config = dict(
    n_layer=11,
    d_model=192,
    moe_layers=[0, 1, 2, 3, 4, 5, 6, 7, 8, 9, 10],
    balance_loss=0.00794,
    balance_bias=False,
    init_std_router=0.00724,
    vocab_size=2048,
    lr=0.00191,
    beta1=0.9,
    batch_tokens=65536,
    seq_len=512,
    dataset='wikipedia_en',
)
Below are experts of layer 8 (counted from 0) of a mixture-of-experts language model. Rows are named router (the router's row for the expert), gate (a neuron's input weights, with its number), up (a neuron's input weights, with its number) and show model dimensions 96-143. Each number is 128 + 24 x the weight over its row's rms, rounded and kept within 0 to 255.
Before each expert's rows: a language model's description of what the expert responds to; "mostly gets" lists some tokens that are sent to it at least half of the time. This comes from a sample of Wikipedia text that the model never trained on.

# expert 33
Description: of, and, -it- pieces
mostly gets: " &", " David", "it", " on", "’", "'"
router [121  92 140 121 132 128 127 145  99 173 123 162 120 117  94 137 128 132 163 110 125 107 156 185 133 185 127 130 117 102  93  96  96 127 123 104 129 138 143 156 144 125 164 136 131 123  93 149]
gate0 [129 121  91 148 105 118 149  94 151  79 167 145 155 124 134 158 130 133 127 154  94 114  99 174 125 154 161 124 135 107 142 138 123 143 110 129 171 138  92 162 105 158 126 119 145 107 113 111]
up0 [119 137 163 112 159 121  98 131 102 135  90 130  89 116 140 148 128 139 140 123 159 108 156 112 155 144 116  91 148 195 103 128 109 107 115 121 110 100 170 127 135 113 150  92 159 126 117 137]
gate1 [136 126 131  98 137 126  72 133 110 137 104 120  56  81 149  81  89 138 141 114 118 101 122 156 132 180 131 157 145 150  92 117  98 100 133  97 115 113 106 141  96 103 125 118 161 111 103 151]
up1 [ 85 123 134 149 102 105 113 121 151 121 111 149 118 134 115  91 111 192 139 149 114  80 142 135 141  98 126  67 137 138 119 128 138 100 120 104 112 117  61 125  62 113 136 124 106 120 139 123]
gate2 [105 104 115 145 105 162 147 146 130  76  93  80  98 141 171 122 110  85  63 122 117 158 116 114 119 148 126  95 151  94  98 149 128  95 163  91  96 152 117 133  91 140 136 132  97 149  86 112]
up2 [109 143 158  86 174 106 110 134  97 135 167 163 148 157 123 163 156 125 132 171 133 143 141 109 114  95 136 133  95 137 156  97 121 103  86 115 128 119 128 131 127 120 103 129 137  98 134 141]
gate3 [126 115 127 136 143 112 130 130 130 151 144 140 138 118  70 181 113 145 141 136  76 150  77 158 131 138 122 155 134 132 117 118 105 103 112 107 110 120 112 113 121 141  69 112 145 113 111 144]
up3 [187 125 153 104 133 146 117 157 122 127  95 139 100 170  99 196 100 140 127 105 127 103  93 167  99 128 107 163 142 175 149 129 128 113 121 134  97  88 101 120 139  96  88 117 108 120 125 160]

# expert 36
Description: Numbers in tables
mostly gets: " (19", " 3", " 16", " 20", " 5", " 2"
router [106 164 122  98 161  98 156  86 113 129 151 114  94 101 117 149 117  92 171 142 104 130 120 165 157  94  86 155 161 126 152 143 100 104 145 149 122 134  96 148 177 172 110 136 138 115 130 158]
gate0 [144 123 150 151 113 123 127 133 125 105 117  84 117 131  99  95 111 131 129 131 144 149 150 150  96 132  97 134 122 116 170 133 142 145 144 123 123 118 140 154 107 156 141 134 103 104 149 149]
up0 [116 144  92 103 139 132 133 133  97 139  91 145 130 134 121 141 106  99 151 115 147 102  85 133 121 112 113 154 104 137 100 107 141 132  71 117 112 153  71 100 136  95  83 154 101 150 109 143]
gate1 [136  89 168 148 142 123 138 128  63 131 136  90 134 134 122 116 166 156 111 106 147 103 126 101 133 189 132 154 154 139 170 122  78 115 144 115 151 130 135 178 129 119 154 126 135  83 119 101]
up1 [148 118 127 134  87 143 142 147 146 144 111 119 126 131 110 153 107 117 120 116 132 152 107 142 193 100 148 167 121  72 106 108 145 111 136 114 105 102  99  77 121  90 121 109 143 124 130 158]
gate2 [109 123 157 144 162 123 154 118 149 121 136 123 112 147 104 163  93 121 118 129 213 131  79 126 138 127 122 113 101 121 117 109 150  93 161 133  77  94 150 107 132 168 158 134 116 140  91 103]
up2 [126 136 146 153 156 152 146 130 145 110 151 143  93 116 109  99 115  97 100 154 119 102  73 162 147 121 112 126 141 160 161  96 161 111 164 137 161  97 139  93 139 108 139 147  88 129  90 109]
gate3 [168 137 118 122 141 115 139 112 167 101 100 108  88 113 100 120 141  89 121 167 152 149 148 126 133 105 139 189 118 118 134 144  92 131  97 131 122 101 126 156 151 130 116 176 140 141  93 145]
up3 [ 54 104 131 141  80 151 151 127 115 141  96 121 131  90 134 117 152 140 157 104 128 127 122 100  98 149 131 105  93 160 126 150 162 114  82 123 102 128 136  97 113 120 112 135  83 127 107 132]

# expert 3
Description: Year and date numbers
mostly gets: "–19", " 19", " century", " 18", "–20", " (19"
router [150 149 112  85 106 122 116 103 166 104 135 148 164 160 133 140 105 131 172 129 135 113 148 105 112 111 135 118 126  95 108  83 117 136 118 119 125 113 109 170 148 136 165 124 110 137 178 166]
gate0 [100 122 134 134  68 105  63 129 127 140 136 142 162 126 103  89 144 121 108  97 145 105 100 133 173 141 135 158 139 160  99 179 128 132 110 171 115 117 151 121  90 102 144 137 133  80 129 148]
up0 [127 150 144 113  89  87  94 103 160 145 141 173 133 127 154  98 138  89 132 129 191 127  93 145 161 143  82 115 119 131 101 160 106 147 142 144 113 154 146  78 128 113 107 155 116 112 121 173]
gate1 [144 136 100 126 140  88 134 113  90 156  95 128 127 174 137 123  85 145 158  94  69 132 105 146 141 131 124 157 158 135 110  95 132 126 137 164 132 121  98 156 103 141 137 117 122 105 141 136]
up1 [138 136 148 100 125 136  81 115 117 148 142 146 163 144 165 120 138 126 132 101 115 150 133 182 122 129 131 140 115 137 142 165 144 117 128 121 124 126 123 152 106  80 153  77  93 106 151 126]
gate2 [126 146 113 125 113 170 156 124 144 132 125 134 140 112 118 109 150 105 128 110 137 150 173 119 152 146 174 124 133 125 116 101 111 150 113 116 109  94 156 152  95 110  84 117 147  81 111 118]
up2 [120 138 165 161  95 123 137 136 107 176  98  98 104 104 145  87 131 148  96  97 108 155  90 116 121 152 112 128 124 106 148 128 121 148  92 162 150 123 124  98 111  76  78 139 113 118 138 130]
gate3 [125 135 129 116 137  95 130 135 180 171 132 152 141  80 107 149 138 138 124 138  94  87 123 131  96 122 133 121 137 150 117 149 133 111 155 143 143 106 123 134 140 143 164 121 151 139 128 134]
up3 [111 144 124 105  91 122 113 107 158 173  89 145 113 118 131 136 126 120 140 130 135 161 153 133 128 146 133 109 178 131 113 141 112  94 145 121 148 110 164 155 118 167 123 149 165 129 168 120]

# expert 14
Description: Numbers and year digits
mostly gets: " 100", "000", "82", "65", "75", "96"
router [119 113 130 104 154  98 138  76 136 118 113 115 135 152 119 142 103 127 154 103 138 147 139 139 125  95 129  97 128 110 108 141 150 127 143 127 117 107  62 160 162 127 140 116 126 129 147 152]
gate0 [198 138 150 102 139 153 128 107 159 148 129 106 105 123  88 131 114 131 155 128 132 129 116 114 136 121 102  92 113 135 117 106 124 122 127 166 156 163  98 143 123 161 132 179 132  94 111  97]
up0 [170  95 128 157 132 111 130 105 144 159 147 105 154 185 124 148 161 132 136 107 156 123 123 122 145 110 100 154  92 126 193 160 148 124 107 114 161 132 107  95 164 122 136 122 103 172 121 158]
gate1 [130 172 103 142 120 127 141 129 132 147  91 134 118 117 158 161 110 144 103 158 151 166 125 159 126 111 110 148 125 136 112 108 111 117  98 133 145  96 154 173 108 128 138 134  77 124 125 122]
up1 [130 114 146 132 163 144  79 114 124 116 148 118 127 170 155 141 120 174 107 121 110 163 108 108  85 143 125 120  97  82 157 109 133 141 143 112 103 122  72 106 114  83 157 127 119 147 103 129]
gate2 [157 116  99 134 139 131  89 124 128 100 113 132 118 120 107 144 133 152 119 152 112 135  95 151 103 105 141 133 100 103 141  68 113 136 133 114 116 118 144 147 118 135 179 157  98 191 135  98]
up2 [ 96 130 129 152 153  92 147 107 113 144 131 158 126 147  72 133 165 135 118 100  78 157 133  95 145 146 132 130 112 181 165 138 126 124 157 129 144 171 156 138 138 136 103 164 148 129 115 153]
gate3 [144  88 132 117 165 117 103 126 116 137 118 149 168 125 129 106 117  91 141  69 104 126 122 128 153 138 160 139 127 120 129 127 135 106 185 104 138 144  96 114 128 143 135 146 140 105 111 130]
up3 [127 150 128 112 153 129 185 122 158 121 144 118 134 132 146 112  93 125 125 157 137  83 155 125  97 137 135 126 148 138  85 119 156 142 112 123  89  69 160 144 108  92 155 139 104 122 116  90]

# expert 12
Description: Measurements and odd characters
mostly gets: "£", "М", "^", "{", " cl", " (18"
router [102 177 154 107  80  95 111 106 162 133 152 144 150 108 160 171 160 129 167 169 113 133 142 139 135 124 120 101 148 137 125 107 118 130 103 132 124 130  94 106 153 145 125 144 144 126 138 151]
gate0 [155 111 136 119 138 141 111 150 180  85 120 128 123 146 164 142 119 147 145 150 162 109 147 144 146 134 151  87 183 110 113  95 172 139 141 105 126  77 150 129 118 131 134 107  91 151 115 178]
up0 [109 125  90 128 120 134 139 113 119 170 130 151 153 159 110  96 184 159 131  96  70  91  72 124  88  95 127 135 130 136 122 115  90 109 148 152  79 154 182 137 134  93 123 103 111 133 156 110]
gate1 [145 118 132 149 143 113 135 107 145 129 135 106 146 115 157 109 157 154 138 131 149 101 158 103 141 120 125 132 123 161  82 148 150 123 134 119  75 141  92 101 131 130 122  80 150 101 127  90]
up1 [ 75 122 144 105 126 135 136 142 156 136 115 138 109  78 123 145  78 104 105 139 161 112 103 128 156 134 125 154 145 159 106 114  79  79 158 118 136  94 143 161 130 152 123 121 120 141 127 136]
gate2 [188 108 135 150 120 120  73 145 106 130 130 123 126  88  97  99 137 158 148 167 153 109 129 111 129 129 138 119 136 149 113 127 126 139 102 116 171 128 156 112  96 158 165 162 155 128 123 129]
up2 [134 134 109 144 141 117 118 134 142 144 126 111 115 138 138 126  93  93 120 140 152 138 153 134 109 134  99 158 111 124 120  99 130 150 110 128 179 150 109 108 142 133 112 135 152 147 124 116]
gate3 [114 117 143 163 117 148 132 131 108  99 171 101  75 139 111 129  81 127 135 128 166 108  96 113 149 148  79 125 123 152 107 104 155 140 132 179 137 103 123 136 119 119 109 147 182 123 116 126]
up3 [138 121 142 137 106 167 149 158  78 131  68 146  96  96 135  93 123 126  94 152 133 109 119 115  84  97 127 125 157 153 136 129 172 142 134 129 145  83 167 164 110 136 114 144 157 101 102 111]

# expert 7
Description: Word-initial pieces, blank spaces
mostly gets: " qu", " comp", " imp", " gr", " wh", " "
router [128 128 142 136 107 139 141 131 102 117 149 166 118 154 122  86  83 124  92 146 124 150 107  95 143  98 149  93 207 118 167  90 125 155 149 162 131 163 140 123  78 164 109 131 126 116 141 127]
gate0 [133 149 154 158 148 129 139 140 143 123 160 118 150 134 140 132 114 101 131 106 114 189 110 148 151 155 148 135 166 131 120 129 137 114 168 127 137 133 132 144 136 122 158  87  91 141 109 107]
up0 [ 80 104 150 105 142  94 148 124 140 139 140 116 138 142 167 105 134 128 114 129 176 111 127 130 152 126 147 172 137 149 121 140  93 122 128 107 158 164  85 129 115 143 123 107 116 167 153 127]
gate1 [124 111 145 125 116 130 132 163 106 135 104 127  88 105 136 155 126 144 149 138 166  96 105 138 121 134 135 122 123 112 112 131 126 154 130 136 127 100  80 135 123 143  68 120 177 106 140 148]
up1 [168 140 128 130 114 108 147 168  76 132 140 145 133 118 122 121 113 109 153 139 110 121 125 170 142 104 151 107 144 128 139  79  94 147 100 169 160 127 107 124 117 115  96 107 153 131 120 121]
gate2 [100 116 121 141 172  86 150 157  98 160 114 143 152 149 124 130 157 102  95 128  91 131 122 105 151 147 152 173  85  90 106 175 155  81 124 134 132 118 123 172 151 123 121 113 143 110 153 136]
up2 [115 110 166 117 149 116 149 135 127 134 129 117 129 171 120 122 143 118 100 165 107  94 125 129 161 141 141 127  90 112 114 193 162 121 125  80 129  73 141 126 149 125 157 108 189 117 133 160]
gate3 [146 133 138 170 132 123 128 170 110 111 105 125 152 173 153  92 105 100 127 159 131 180 152 156 141 166 181 137 150 105 111 121 153 110 135 129 108 109 114 126 125 115 159 111 148 177 104 150]
up3 [107 180 122 134 125 110 104  98 109 190 160  88  95 108 165 124 125 165 109 101 127 134 157 112 101 113 146 155 107 151 135 111 157 134 146 183 121  95 122 122 109 129 115 147 117 161 146 112]